Experts of a small language model.
Experts: 96 squared ReLU neurons an expert, 6 picks a token, a sigmoid router, a shared expert of 128 neurons.
Training: a variant of Muon for the experts, 586M tokens, 8938 steps.
Below are experts of layer 5 (counted from 0) of a mixture-of-experts language model. Rows are named router (the router's row for the expert), down (a neuron's output weights, with its number) and show model dimensions 0-223. Each number is 128 + 24 x the weight over its row's rms, rounded and kept within 0 to 255.
Before each expert's rows: a language model's description of what the expert responds to. This comes from a sample of Wikipedia text that the model never trained on.

# expert 27
It responds to: Semicolons and list separators. Semicolons, line breaks and table pipes separating list or table items, plus bytes of non-Latin scripts such as Arabic and Japanese.
router [111 132 168 112 128 153 130 112 166 126 154 154 175 105 175 138 152 120 157 168 108 148 119 119 145 175 127  98 128  76 134 141 100 111  91 115 153 122 104 118 110  96 114 146 127 101 101 125 165 134 152 127 111 110 137 109 118 139  96 121 100 115 161 100  97 147 113 138 122 121 127 150 147 145 138 149  91 119 118 102 124  83 137 103 107 133 102 125 105 143 170  89 130 132 112 132 109 174 120  50 138 159 130  91 129 140 131 118 113 108 119  85 139 169 123 108 116 153 111 149 118 158 139 160 161  92 106 147 119 110 138 135 127  78 136 161 113 183 137 125 123 151 161 136 122  91 133 139 116 134 121 116 137  84 142 119 157 134 152  91 188 122 131 145 149 143 144 128  81 147 144 144 151 171 147 120 126 127 125 148 105 123  86  96 147 121 134 139 137 167 130 134 115 129 142 114 112  93  95 176 165 143 154 177 118 139 152 177 125 117 130  86 135 111 115 183 133 129 134 190 149 119 104 123]
down0 [154 144 138 133 103 135 109 130 161 120  97 116 138 125 121 135 125 128 176 131 146  94 110 153 156 130 139 125 148 122  93 141 105 157 109 119 157 151 115 122  87 119 154 154 123 125 102  79 156 189 158 130 163 118 120 104 112  86 128 136  93 128 118 126 115 122  86 144 153  92 133 115 146 139 166 113  86 145 133  76 138 163 130 126 100 157 150 127 133 124 126 161 116 145 127  89 185 133 125 137  87 132 121  74 116 121 192 129  78 137 155 154  92 100 113 124 175 148 109 138  80 145 100 149 138 122 110 115 169 103 158 125  89 107 136 128 160 167 122 119 158 144 126 131 121 134 133 111 192 132 143 108 147 112 135 159  99 125 153  91 121 129 150 183 141  86 101 164 164 145  97 167  77 101 147 137 155 145 108 100 109 152 103 115 161 144 104 162 131 152 150 135 139 174 103 126 121  99 130 151 120 135 132 161 133 149 130 124 124 158 115 102 143 101 128 142 141 137 135 123 134 113 117 158]

# expert 23
It responds to: Lowercase word starts. First pieces of lowercase words after a space, often in music and song text, such as dist, con, occ-ur, p-ath, w-ides-pread.
router [118 114 170 162 127 146 144 134 177 119 136 142 160 125 179 136 139 110 153 173 141 142 111 108 128 171 117 133  79 115 121 114 109 130  58 127 163 121  98 122 115 113 122 144 145 110 104 134 158 123 135 143 109  91 146 117 117 134 128 157 132 142 123  80 132 143 142 161 137 128  96 126 116 125 109 108  73 125 151 105 120 102 106 131 103 123 111 135 102 148 148  89 119  96 105 127 110 172 137  50 117 165 116  67 148 138 101 112  93 127 117 112 158 136 120 105 127 129 108 157 112 173 131 163 134 107 114 149  97 134 127 135 122  81 131 120  91 159 144 127 130 158 155 120 109 105 118 124  95 133 124 137 115  96 122  98 150 102 189  93 156 114 106 144 116 132 139 116 116 133 156 151 149 157 147 110 129 146 108 132 107 139  98 114 129 119 118 133 153 120 105  90  78 122 144 123  99  79 106 151 164 134 129 177 117  96 132 180 122 130 159 122 150  73 119 159 127 136 124 174 134 105  83 107]
down0 [143 129 146 122 145 123 111 154 103 119 132 160 128 174 117 121 137 106 134 140 116  95 100  81  96 115 153  82 113 128  85 140 120 127  97 149  91 123 159  93 126 137  93 132 176  90  77 112 114 155 126 130  95 160 168 136 156 103 118 132 108 158  87 128 134 146 142 112 133 129 178 129 136 120 122 120 135 142 134 122 167 183 112  92 142 139 143 152 124 159  99 104 120 126 121 120 148 156 109 158 180 142 138 123 138 101 145 159 129 134 169 126 143 111 101 123 119 127 164 158 140 105 127 109 125 145  92 134  84 128 107 131 131 112  85 176 170  97  74 126 133 127 110 129 151 129 102 143 125 111 126 100 147  87 130 155 121 143 141  98  87 143 126 137 108 154  92 123 125 139 125 148 120  99  98 172 158 169 131 140 114 107 133 101  91 144 140 166 124 167 100  90 115 105 132 154 143 122 171 173 137 119 180  86 131 101 151 134 128 127 130 128  98  86 135 116  61 119  95 125 108 112 152 144]

# expert 49
It responds to: Sentence-ending periods. Periods ending sentences or following names and initials, plus table pipes, ")." and "."; also decimal digits in ratings tables.
router [122 120 124 155 116 162 111 158  98 165 137 143 172 133  93 100 153 149 147 131 125 127 164 137 119 132 137  84 116 148 165 138 114 133 166 145 106 173 119 127 128 129 143 126 147 113 113 151 177 118 119 128 144 125 126 147 143 132  88 127 152 179 138 171  90 140 153 142 153 113 106 108 100 113 148 193  75 100 137 114 102 105 140 153 131 137 124 138 104 168  77  96 112 100 117  95 103  83 126 142 179 149 137 133 150 133 100 137 184 116 138 126 139 148 114 168 147 125 119 151 100 131 149  97 140 151 126 153 137 115 158 129  77 150 150  98 134 122 107  96 143 112 126  85 166 193 123 144  93 121 138 168 151 122 150 159  93 174 116 135 154 132 138 132 132 131 161 116  98 174 146 125 126 143 146  84 153 107 144  79 160  98 141 109 106 141 156 158 113 150 165 124 119 145 146  99 117 121 154 115 148 127 153 134 153 141  93 153 106 139 130 172 109  97 131 107 127 148 112 138 106 129 111 132]
down1 [106 151 194 187 144 152 133 119 131 135 103 122 120 129  81 136 104 105  97 107 147 168 121  86 143 147 127 119 127 115 128 108 117 144  91 164 126 151 107 106 137 131 131 130 161 113 148  85 160  95 134 137 140 153 101  89  99 166 134  61 129 145 131 123 145 131 153 138 149 137  94 183 122 154 153 122 144 109 110 117 152 118 115 158 135 130 133 138 144 153 108  68 145 151 172 113  96 138 138 153 143 131 104 146 146 107 127 101 139 110 146  96  75  93 144 143 111 129 122 110 173 118 133 138  94 120 107 132 175 143 165  85 121 150 122 154 149 109 106 142 117 161  99 168 108 151 146 128 123 140 172 146 137 137 163 163 160 124 129 114 115 107 105  88 133 173 119 146 129 147 159 123 109 124  73 135 142 126  95 122 123 147 114  76 142 110 125 140 136  94 149 134 136 135 168 110 131 133  78 183 114 151 132 140  93 140 161 115 128 142 149 130 114 135 132 142 161  95 141 155  87 141 116  96]

# expert 12
It responds to: Spaces and table cells. Bare space tokens in table cells before numbers, paragraph breaks, and common verbs like is, was, began; some mid-word pieces.
router [128 119 173 131 132 164 136 127 188 109 153 167 166 128 162 127 141 114 169 173 136 143 107  97 120 169 117 138 125  61 123 149 107 125  97 140 142 120  93 126 108  92 108 122 151 121 133 134 152 124 132 124 100  95 143 118 105 124  84 150 140 146 161  94 104 140 127 127 125 124 106 124 119 120 110 125  68 121 129 108 116  87  82 113 122 137 110 117 101 126 143  88 152 116 114 125 135 167 139  71 124 166 113  84 141 111 138  90 127 137  90 119 149 138 129 106 126 155 116 155 141 173 140 175 157  97  93 158 103 105 146 129 137  80 130 134 105 179  92 112 113 160 144 135 121 101 143 144 103 159  96 104 139  87 123  87 150 126 155  95 153 135 114 139 127 135 115 144  81 143 156 147 145 150 149 150 104 148 111 162 103 125  86 103 134 123 133 117 141 130  88  86 112 122 139 103 124  91 103 144 154 129 174 158 122 122 137 155 103 105 128  99 127  97 101 166 124 130 125 169 133 106 111 105]
down0 [111 129 138 151 143 108 134 182 153 117  97  91 141 133 117  96 128 141 154 118 121 154 119 101 159 150 142 113 154 125 101 135 139 151 119 167 105 157 149 167 149 136 122 136 113 107  96 199 127 119 150 115  88 153 123 100 150  96 155  98 108 175 144 119 111 119  91 119 132  83 129 141 124  95 100  91 144 145 127 122 164 182 142 107 141 142 143 119 147 106 114 117 144 125 159 146 137 119 129 149 141 114 102  96 110 122 105 154 136 107 120 129 109 134  65 111 110  87 129 117 119 125 147 120 146 121 105 132 126 132 163 157  54 120 107 115 117 125 164  70 114 122 116 153 139 122 147 125 119 114 115 148  86 170 114 120  73 150 129 124 142 140 138 165 128 110 136 166  81 138 115 142 125 150  94 124 132 104 129 125 159  99  68 141 137 146 134 125 124 143  95 165 110 133 148 124 122 150 123  65 154 120 132 186  83 141 113 121 147 119 168 117 154  83 106 147 146 124 173 107 139 132 110  88]

# expert 17
It responds to: Verb suffixes, prepositions. Verb inflection endings and periods, plus of, for and with, in prose, such as highlight-ing, tit-led, check-ered, said.
router [ 96 164 157 114 139 150 119 106 125 107 129  89  83 152 105 152 104 111 132 117 128 135 121 139 129 129 127  97 176 174 132 116 165 101 146 135 156 109 117  73 114 129 142 125 126 179 119 122 134 120 139 196 124 127 110 110 128 148 124 115 118 104 151 184 124 129 133  94  97 108  94 112  89 134  94 103 130 158  83 139 137 126 115 136 108 146  92  82 151 146  90 123 127 133 106 110 115 116 126 121 169 156 154 141 103 128 109 135 104 144 102 161  85 171 125 120 136 104 147  91 137 131 139 158 169 137 161 155 102 130 134 135  91 131 133  81 144  72 159 137 139 126  99 141 145 130 109 146 153  96 151 103 124 102 116 110  84 133 107 145 111 131 148 148  75 141 152 105 169 133 123 101 129 106 144 129 122  93 144  62 178 132  95 105 115 149 148 157 129  80 115 135 162 113 140 123  93 121 103  76  84 159 143 131 133 121 124 121 151 129 141 105 144 155 133 116 135 116 153  89 159 126 121 117]
down0 [100 108 134 163 178 129 104 169 132 157 147 134 148 119 145 138 119 156 103 121  98 177 150 129 144 104  92 119 127 105 132 118 156 130 103  93 152 133  91 134 132 147 155  97 124 148 160 118 147 102 137 154 141 119 139 142 116  74 140 129 131 167 161 161 103 156 130 132 132 119 151 141 115 127  96 137 111 166 158  92 122 149 121 112  88 151  85 123 144 129 102 128 133 175  79 137  97 150 115  90  94 135 163 128 124 143 101 107 161 162 145 121 185 121 130 149 111 120 109 102 134  89 106 126 152 130 134 163 102 113 138 123 126  62 151 102 119  92 123 135 169  64 137 130 117 109 122  82  89 166 110 125 154 154 135 151 103 128 118 124 145 165 106 137 117 149 120 148 132 135 124 188 159  84 137 101 130  78 102 117 120 163  93 118 105 125 143 118 129 116 147 160 105 125 123 146 127 137 114 140 120 139 133 135 136 150 119 136  96 122  81  97  94 118 121 128  73 158  92 146  86 129 125 100]

# expert 34
It responds to: Table space cells. Bare spaces in table cells and before numbers, plus digits and function words like is, of, for in lists and tables.
router [130 120 172 131 132 164 135 125 188 107 151 166 165 124 164 126 143 114 168 172 134 142 108  97 120 170 117 139 124  61 126 150 105 125  97 140 142 121  94 124 109  92 108 124 150 120 132 134 153 125 133 123  98  97 143 121 104 127  85 150 141 145 162  95 105 136 127 126 128 121 105 125 120 119 112 127  67 119 127 106 117  84  82 113 121 135 107 117 101 128 142  87 149 119 111 125 136 167 139  70 124 166 113  85 138 112 136  92 125 137  92 119 149 137 130 107 127 156 117 154 139 172 141 174 160  97  95 157 105 104 145 132 136  79 129 132 101 180  97 116 111 160 144 137 121 100 143 146 102 158  96 105 137  85 121  89 152 129 157  94 155 133 114 140 130 134 117 143  82 143 158 148 145 150 147 149 103 149 111 163 104 124  86 101 134 123 134 117 140 131  89  86 112 121 140 100 121  90 102 145 154 129 171 161 121 123 137 155 104 105 128  98 127  95 102 168 122 131 126 168 135 105 110 106]
down2 [133 112 145 154 146 142 172 137  55 172 149 142 138 122 144 126 155 111 101 130 152 121 111  98 100 133  79 142 152 124 103  84 131  78 109 150 123 127 162 129 147 107 132 133 135 130 131 100 168  99 116  98 112 106 119 128 128 183 146 114 156 118 128 132 169 153  87 117 167  87 111 122 147  92 118 104 100 155 166 130 185  89 108 108 112 175  95 122 107 109 135 132 156 136 105 127 132 107 105 141 124 165 141 160 159 141 115 192 130 120 113  69 108 140 146 111 108 103 137 123 136 153 147 104 130 134 202 147 141 126 108 140 155 103 116 109  79 138 127  86 156 105 107 140 156 111 155 158 111 153  96 109 140 137 132 126 129 100 141 139 154 118 105 133  92 138 129 149 133 114 144 119 137 140 111 124 108 124 142 153 140 152 139 135 130 120 120  57 152 127 162 140 186  88 108 128 126 158 122  84 121 124 115 146 113 184 128 136 119 137 136 128 127 129 126 133 125 162 125 149  95 114 123 161]

# expert 52
It responds to: St/cl word starts. Word-initial consonant-cluster pieces like st, St, cl, sc, spec, stud beginning ordinary words and names (still, stay, class, Stilyana).
router [127 111 152 150  82 139 128 134 133 119 150 146 149 158 135 110 104 146 132 155 143 107 154 145 132 106 110 142 125 126 129 117 117 140 135 166 135 154 176 108 184 133  99 109 144 133  90 100 160 124 132  95 107 121 148 133 112 150 121 127  99 111  71 175 118 123 128 135 110 144 131 178 139 147 128 147 126 142 152 138 148 110 156 110 177 174  88 126 142  86 139 147 132 109 128 117 152 161  83  87 157 139 139 132  88 110 123 182 133 121 122 129 101 154 108 122 163 125 137 143  97 127 111  99 144 150 139 114 108 126 159 114 158 132 163 121 114 105 161  99 142 110 171 127 130 133 147 153 142 113 101 160 135 106 116 160 155 169 157 128 132 103 125 125 140  97 125 135 126  92 114 134 158 151 145 122 115 108 104 182 153 110 114 132 161 182 163 115 187 118 164 102 155 138 134  67 171 111 123 119 143 122 130 160 105 166 143 159 127 179 134 154 184 146 102 127 141 136 154 129 137 156  76 147]
down0 [134 109 128 132 102 144 150 153 171  55 134 132 118 114 117 127 160 129 120 184  95 117  94 111 111 152 128 139 157 108  95 131 109 108  94 101 138 124 151 114 144 157 121 111 127 168 136 141 153 101 144 140 162 159 155 163  82 136 109 130 162 140 124 109 107 144  89 126 110  79 143  96 121 164 127 174 150 140 141 147 151 150  97 121 104  90 152 104 163 130 145 147  77 118 146 101 134 125  82 121  63 147 128 138 161 123  85 155 151 121 153 125 125  84  99  98 128 156 106  96 101 112 139 116 137 152  98 144 139 128 149 123 139 125 146  99 116 126 159 140 107 136 158 140 122 156 116 127 114 109 108 186 122 140 125 146 105 105 151 129  74 140  96 163 100 123  98  91 172 119 128 118 124 118 101 108 132  90 113 140 157  98  82 161 111 101  94 118 132 163 133 121 147 126 100  92 124 146 106 100 134  98 106 118 100 118 101 110 140 130 106 172 137 168  95 117 120 140 110 137 159 149 115 120]

# expert 48
It responds to: Latinate word stems. Word-start stems such as exp, imp, rep, dep, res, st, and the invisible mark after coordinates.
router [111 160 120  94 126 119 100  74 127 124 106 143 116 125 133 113 156 131 167 120 103 133 117 121 132 163  93 127 125  87  67 126 117 137 158  74  64 126 179 126 119 121  98 116 135 161 128  87 110 158 141 117 112 102 159 143 101 154  79 121  95 117 111 107 140 148 135 155  96 193 109 134 126 124  96 122  66 138 132  99  90 143 110 144 139 110  88 187  94 130 137 114 132  92 102 102  93 117 126 155 151 149 114 100 122 153  87 173 114 149  84 143 136 146 118 121 103 158 116 138 107 126 150 113 117 142  95 105 162 131 141 117 134 115 160 129 114 166 169 125  96  99 142 125 136  93 143  84 153 135 122 135 144 110 100 128 117 122 112  95 165  83 127  86 126 118 140 116 124 143 143 100 157 124 130 136 159  92 127 142 132 159  93 162 125 127  90 155 133 144 164 150 114 119 118 146 115  92 134 162 131 132 160 124 133 126 143 172 127 124 143 138 107 131 147 138 152 139 142 144 164 113  95 151]
down0 [141 175 130 128 127 159 136 117 154 134  96 170 117 113 134 111 139 100 142 128 105 117 166  89 135 130 138 145  97  98  98 123 161 139 145 107 112 120 133 132 109 155 123 103 130 131 124 121 112 111 127  91 130 127 131 183 127 158 154 131 130 149  99 129 135 162  79 117 121 126 117  85 162 133 127 141 110 186 135 119 156 121 127 117 168  76 114 113 115 114 134 177 123 126 133 127 122 172 129 166 110 107 176 104 127 157 120 109 176 138 148 128  88  97  99 128 126 146  93 142 128 151 138 169 173 118 130 133 111 130 136  83  75 131 131 127 111 113 132 148 123 126 123 134 110 117 105 149 157  86 123 151 120 126 117 132 115 124 100 104 186 174 131  95 125 118  85 123 164 138 148 135 128 158  93 136 113 156 113 113 145  89 131 118 133  97 103 145 135 124 144 118 158  94  99  84 155 125 184 129 103 105 151 115  90 176 154 184  98 118 110 141 119 108 134 135 152 127 153 172  68 121  97  76]

# expert 40
It responds to: Capitalized word-initial letters. Single capital letters or short capitals starting proper names, places and titles, such as W(imbledon), B(altimore), F(inland), O(berwinter).
router [171  92 188  91 118 137 159 137 145 150 119 120 136 150 147 172 123 126 124 160 126 101 120 116 166 171 113 152 114 106 153 129 117 127 137 104 165 156 117 135 116 135  99 138 130 118  99 120 162 126 134 174  92 143 129 130 145 134 104 110  82 104 160 125 158  98 116  91 109 103 140 151  83  96 158 143 124 113 152 128 147 145 134 160 106 122 114 120 147 124 128  98  83 110 125 116 163 147  98 143 142 166 137 142 138 155 115  87  74 169  99 112 119 159 108 152 125  98 111 146 153 126 159 148 155 146 147 126 104 150 103 107 133 167  96  97  79 147 120 150 109 166 119 133 139 126 120 116 101 116 131 109 138 140 144 124  97 151 115 133 150 103 126 171 151 129 115 128 102 168 142 141  93 121 160  74 161 168 129 138 123 120  59 131 130 126 158 111 137  96 101 104 139 142 150 116 137  96  94 134  89 173 121 109 118 123 123 149 109 108 100  83 131 158 100 115 124  86 100 140 162 122  90  93]
down2 [120 143 136 139 126 146 137 129 173 149 145 157 116 111 125 123 123 159 109 134 161 156  90 153 134 122  91 118 154 143  88 134 130 159 146 128  92 145 139 123  97 107 135 111 150 100 131  94 152 119 202 125 146 111  83 121 152  94  98 129 171 130 126 135 122 123 100  87 141 149 122  93 109 152 142 105 107 121 128 119  88 132 116 155 130 147 120 112 153 137 123 117 141 142 170 141 104 126 131 108 122 121 139 125 123  97 157 110 122 135 140 130 118  97 153 168 113 108  83 101 113  95 170 118 150 144 103 113 154 132 132 122  77 120 167 140 114 123 155 121  93 163 143 141 159  83 161 126 138 150 168 122 131 124 138 148  91 137 144 102 142 132 101 151 116 132 118 131 159 150 104 173  86  79 132 148 144 113 141 122  98 148 174 130 109 153 157 155 128 146 146 141 140 185 151 149 169  82 139 118  84 120 171 114 118  59 139 110  73 142  72 163 139 122 123 162 110 149 106 144 112 154 153 142]

# expert 28
It responds to: Technical and symbol text. Tokens in scientific, chemical, mathematical or code-like text, including LaTeX symbols ({, \, ^), accented bytes, and words like used, called.
router [138 120 117 110 140  73  83  90  89  82 130 118  90  87 166 128  84 105 159 117 138 131 150 151 149 157  91 121 125 144 110 151 145 156 206 115 137  82 135 123  95  87 121 126 111 100 103 123 114 153 148 117 118 114 117 137 145  96 100 162 109 133 162 154 153 112 132 113 122 135 161 106 163 148 117 137  96 132  91  99 118 176  94 106 150 122  90 160 121 137 159 108 116 118  88 122 116 113 129 173 104 114 110 148 101 110 143 151 120 108 160 103 130  84 152  99 107 139 146  66 125 100 137 144 147 169 117 115 147 150 153 114 116 108 110 110 131 127 134 131 142  91 135 151 152 117 105 129 138 113 140 121 151 132 138 115 137 157 120 121 156  93 127  95 144 151 161 122 154 124 121 144 130 112 110 166 159  86 160 152 150 140  99 127 119 102  88 124 146 157 156 159 125 102 130 145 119 130 106 150 108  92 146 132 132 158 129 142 141  88 108 154 154 148 141 183 155 169 117 123 145  93 159  97]
down0 [128 156 137 116 141  97  97 147 120 131 147 172  65 146 138 117 165 154 101 127 108 165 137 119  87  96 100 140 125 160 142 111 120 132 133  91 106 114 128 109 105 118 166  92 101 115 147 121  85  94 137  55 155 131 121  92 150 125  93 145 116 122 143 123 116 111 108 128 166 112  86 132  85 120 114 124 102 200 121 147 146 152 134  97 116 121 107 154 174 129 130 152 111 118 134 134 101 143 124 130 124 107 133 139 148 109 146 143 157 145 142 128 165 153 109  80 124  99 136 134 130 122 164 109 129 105 105 182 142 108 127  88 197 100 107 154 121 149 119 146 139 158 113 141 132  98 102 157 130 119 102 167  97  71 141 124 153 117 123 146 146 119 138 124 180  95 139 132 124 143 124 111 104 119 139 110  97 133 108 157 118 166 138  99 120 135 145 171 162 127 123 127 144 128 144  97 128 141 125 152 168 129  75 108 123 132 163 130 122  91 146 121 113 144 161 104 110  96 118 156 173  99 161 126]

# expert 16
It responds to: Early word fragments. Word-start or early pieces after a short prefix, like Brit in Great Britain, ch, sp, she, he, ret, often in tables.
router [143 145 148 127 129 154 138  86 172  99 141 156 183 122 158 111 125 124 155 168 105 129 123 116 110 214 146 135 108  63 114 153  93 120 113 134 154 151 117 128 119 107 122 141 125 107 118 131 150 134 132 105 111 109 171 139  82 118  78 133 133 144 152 138 108 136 125 127 121 112 124 134 124 121 136 117  83 124 106  98 129 105 119 127 118 124  86 147  97 142 125  76 144 105 120 113 124 158 106  69 120 141 115 100 126 108 129  90 122 131 112 101 144 132 131 126 121 141  98 143 129 160 152 160 152 111  83 121 109 130 138 131 133  77 124 137 111 179 126 136 113 131 168 144 120  73 149 128  91 151  82 121 121  85 114  91 150 120 148  95 154 127 135 144 134 119 123 124  79 122 139 132 149 169 164 129 114 153 123 154  98 127  73  97 134 120 135 114 133 134 114 112 107 125 146  98 105  92 130 176 167 136 148 152 126 129 156 163 140  82 143  94 125  98 117 181 139 165 135 173 131  94 106 108]
down1 [116  92 150 150 116 161 155 122 141 138 129 105  90  87 138 151  91 129 149 153  96 114 127  93 129 129 126 104 126 154 129  66 141 128  85 117 147 100 102 121 157 153 110 150 170  97 129 136 121 125  81 142 162 128  86 132 135 154  77 147 119 134 141 118 156 133 136 114 133 126 125 134 141 134 139 148 129 126 116 136 121 132 171 139 140 137 148 101 124  99 125 137 133 172 150  99 135 140 124 117 119 138 106 110 130 126  92 143 129 209 133 138 128 124 117 121 149 106  98 155 165 112  98 150 120 114 104 121 135 161 151 130 150 135 118 113 101 119  99 158 109 169  91 159 141  79 115 153 105 146  97 134 124 102 187 108  87 128  72  86 146 168 125 131  86 133 133 121  73 165 138 137 162 157 155 131  90 122 101 116 139 130 160 141 142 143  82 109 132 147 181  90 158 142 152 108 182 127 109 165 113  98  92 122 156 130 119 131 113 158 129 182 121 138 110 125 153 113 145 129 114 134 133  91]

# expert 42
It responds to: Foreign name pieces. Pieces inside proper names of clubs, people, places and species (Cru-ze-iro, Lars-en, Pol-s-ka), and month names like January.
router [144 130 170 148 129 154 125 104 179 105 140 160 168 113 161 121 132 117 182 152 131 139 130 103 114 172 103 125 133  66 122 140  99 137  96 169 158 123 104 134 112 109 122 124 144 116 133 143 150 110 129 115  92  90 148 146 101 146  87 169 137 117 153  98 133 149 134 121 135 122 105 130 125 113 123 133  72 104 118 121 112  92 106 113 105 129  88 112 115 124 136 104 149 115 100 136 121 186 152  76 114 158  96  90 139 141 132 109 125 124 113 124 159 141 111 103 115 159 103 149 121 167 140 177 148  94  77 135 110 114 130 133 125  72 126 135 110 185 101 127 107 162 129 156 123  88 131 146 115 152  98 124 130  79 105  79 151 120 149  93 161 103 107 138 136 126 105 139  92 132 160 160 148 151 150 146 109 130 105 152  94 127  84 112 112 105 131 113 156 130 102  97  95 134 157 116 108  99 110 151 148 128 145 156 122 124 142 139 132  83 129  97 125  94 108 175 117 135 124 174 135 121 113 113]
down0 [113 122 165 125  93 156 125 131  95 106 133 124 122  91 142 112 109 113 110 108 101 130 130 116 119 128 115 143 114 102 165 133 142 124 154  94  98  92 137  90  98  75 151 120 145 150 135 119 129 146 109 179 171 135 170 159 132 132 117 109 143 186 106 148 116 133 156 102 151  93 124 136 184 170 134 127 125 148 129 154 152 126 155 135 107 130 120 172 122  99 101 129 138 145  68 110 154 117 200 143 164 129 191 157 128 138 123 120 122 148 109 104  91 105 147 108 149 121 128  99 112 136 131 171 155 130 114 108 116 106 134 149  95 105 155 124 147 142 142 143 135 127 164 103  84 136 110 111  98 142  95  63 130 177 109 116 130 130 152 160 126 114 126 164 115 127 148 110 115 118 166 134 104  99  88 148 139 123 156 121 165  96  99 123  98 143 123 151 115 113 140 124 124 120 140 110 107  92 134 124 140 120 115 101 153 103 118 131 156 127 111  91  98 144  73 144 142 103 125 139 129 184  90  91]

# expert 41
It responds to: Main verbs, auxiliaries. Finite verbs and auxiliaries in running prose, such as had, would, became, received, m-akes, m-aking, often after a subject pronoun.
router [155 114 112 164  88 133 106 141 119 133 129 124 126 128 129 149 130 117 125 128 163 158 143 115 108 148 166 163 112 102 143 100 123 108 153  84 125 142 165 117 117 123 117 127  99 153 139 111 146 124 101 130 136 124  93 118 120  76 140  55 125 134 102 146 142 181  75  83 122 106 125 125 105 159 128 124 154 142 123 116 130 132 114 157 109 102 106 121 134 111  74 154 130  92 118 108 138 170 144 154 111 153 146 133 130  35 132 131 152 137 145 125 104 152 153 107 117 122 127 138 114 151 127 121 142 148 162 121 166 120 110  77 138 105  83 145 115 131 138 172 168 153  98 106 124 125 132 134 126 167 125 130 125 141  91 120 135 118 146 144 121 150  97 132 104 146 141  87 162 105  83 124 116 113 102 143 127 141  90  75  89 165 115 118 137 123 141 158 119 103  98 130 111 136 129 129 153 113 145  87  80 125 113  82 136 108 116 137 123 108 160 117 175 106 174 111 125 136  86 140 107  85 123 180]
down0 [101  90 135  92  86 164 157  90  96 144 142 125 146 134 122 117 123 115 159 140 148 199 147 116 119 171 141 119 111 157 120  89 140 100 140 153 101 133  91 125  99 165 143 118 119 109 117 120 105 126 109 151 130 131 110  92 117 114 110 139 168 156 111 111 139 155 104 120 176 132 152 130 176 141 143 117 133 101 118  87 164  70 149 148 125 104 128 117 155 115  97  79 139  67 152 151 108 147  95 108 101 165 148 150 159 109 149 125 134 143 143 155 160 165 101 107 143 120 159 117 155 188 115 149 119 131 156 146 110 121 177 158 121 110 174 152 145 169 119 111 135 102 117 157 143 116 128 161 161 143 113 156 140 154 121 100 173 160 172 128 130 117  81 140 119 118 112 106  97 112 101 133 106 160 125 127  95 157 112 128 105 101 127 138 147 152 111 152 149 110 115  91 105 171 137 115 130 142 163 148  93 130 151 101 147 143 136 135 103 137 137 122 130 129 157 152 118 147 112 142 127 146 142 156]

# expert 10
It responds to: Sentence ends and modals. Sentence-final periods, opening parentheses and modal or reporting words like not, would, can, known, said in ordinary prose.
router [130 155 118 122 133 123 113  92 125 107 126 100 134 153 126 129 124 131 131 168 155 108 148  99 140 100 136 120  82 127 171 140 149 100 159 137 126 145 122 147  82 165 145 131  96 112 119 145  90 132 113 157 123 181 112 142 111 125 102 123  89 124  92 146 135 134 151 156 124 111 117 113 112 115 148 136 117  91  95 101  73 121 130  94 104 134 137 150 108 125  99 135 123  90  91 131  82 151 127 116 130 124 137 113 111 101 138  98 124 125 130 143 140 155 144 149 129  93 132 193 123 109 150 138 160 109 133 123  72 134 107 107 109 140 101 153  92 125  72 155 152 117 135 132 148 149 108 149 121  96 121 133 158 137 128 146 129 143  69 172  43 128 173 114 147  93 152 114 120 120 113 114 134 102 124 157 169 110  97 105 114 104 146 125 165 154 122 150 109 130 132 135 114  86 153  93 163  87 114 119 176  97 137 135 109  73  85 102  90 114 120 100 165 126 123 137 125 143 113 166 144 129 132 158]
down1 [ 94 134 125 100  84 164 122  96 116 160 177 124 131 107 134  68  62 147 154 138  95 110 112 131 110 149 137 117 159 139 124 109 145  92 128 116 131 138 132 158 127 122 152 128 112 111 130 112 146 148 146 104 151 112  72 127 120 120 148 137 159 120 123 107 114 119 125 155 111 118 161 128 126 120 147 120 136  86  85 156 137 125 116 137 153 133 159 116 151  95 100 187 144 104 139 140 174 158 140 133 140 148 130 156 122 171 117 131 133 151 181 122  91 121 139 141 141  81 144 136 149 117 152 149  92 148 165 155 134  70 155 160 128 138 115 140 131 139 111 115 128 110 141 112  76 134 148 139 157 166 120 145 114 170 115 117  99 104 139 140 143 166 103 100 140 139 109 155 162 140 146 164 134 131 114 115 164 149  36 171 120 111 107 122 157 147 122 153 118 152 116 129 113 118 137 166 109 116 111 137 188 121 126  94 119 145 122 123  97 104 134 105 123 123 142 173  89 138 112 114 137 180 136 149]

# expert 19
It responds to: Preposition "in". The word in and related prepositions such as into, within, during, from, and in- word starts like inaugurated, infrequent.
router [ 99 135 143 129 112 132 114 134 152 149 121 109 141 113 182 141 171 127 140 172 152 152 130 125 149 178 131 124 119 111 124 132 132 121 130 132 136 150  80 178 124  94  86 115 146 103 132 164 107 127 125 115 116 126 107 106  94 145 119 144 146  98 186 132 165 160 174 161 140 130 152 168 152  99 143 155  94 105 140 105  91  77 131 135  78 140 148 143 127  64 170 134 129 124 124 141  95 118 105  82 108 160 113 117 138  92 144 155  94  81 133 157 127 134 139 162 139 153 114 153  68 146 167 119 154 120  76  93 119 133 144 122 107 107  95  80 141 151 130 124 100 151 145 130 105 110 119 183 141 155 125 103 119  95 140 105 157 127  94  87 168 138 135 150 166 130 131 159  99 105 109 127 159 120 110 126 109 122 128 140 127 137 121 140  89 156 142 123 146 123 128 136 113 124 127 137  98 148 137 134 108 137 127 133 167  72 112 131 131 167 151 118  82 109 126 114 137 124 148 120 152  96 122 136]
down1 [132 120 133 154 136 119 122 118 134 100  92 138 104  99 142 160 121 141 160 118 156 128 146 133 131 140 168 121 126  99 116 106 139 163 134  93  98  97 121  50  80 176 150 146 143 142 149 103 141  76 134 125 133 135 135 147 147 137  99  64 134 112 118 130 153 129 110 168 139 134 123 139 127 121 104 156 159 145 133 104 130 141  73 121 137 159  73 142  73 127 160 175 124 107 131 152 136 134 138 142 137 134 106 162 121 113 137 122 141 107 154 106 120 130 145 115 134 117 154 132 140  67 132 138 124 116 122 134 134 128 146 137 128  94 144 109 109 164 128 139 114 108  88 127 138 146 129 149 147 111 118  95  91 154 124 138 109 108 154 169 124 157 133 144  92 142 108 154 125 104 122 111 123 113 158 131 153 149 115 149 151  91 115 179  88 129 100 135 175 104 136 157 129 144 155 126 181 122  69 133 106 132 171 114 123  81  90 103 116  92 206 145 130 163 127 136 169 130 121 133 132  95 165 122]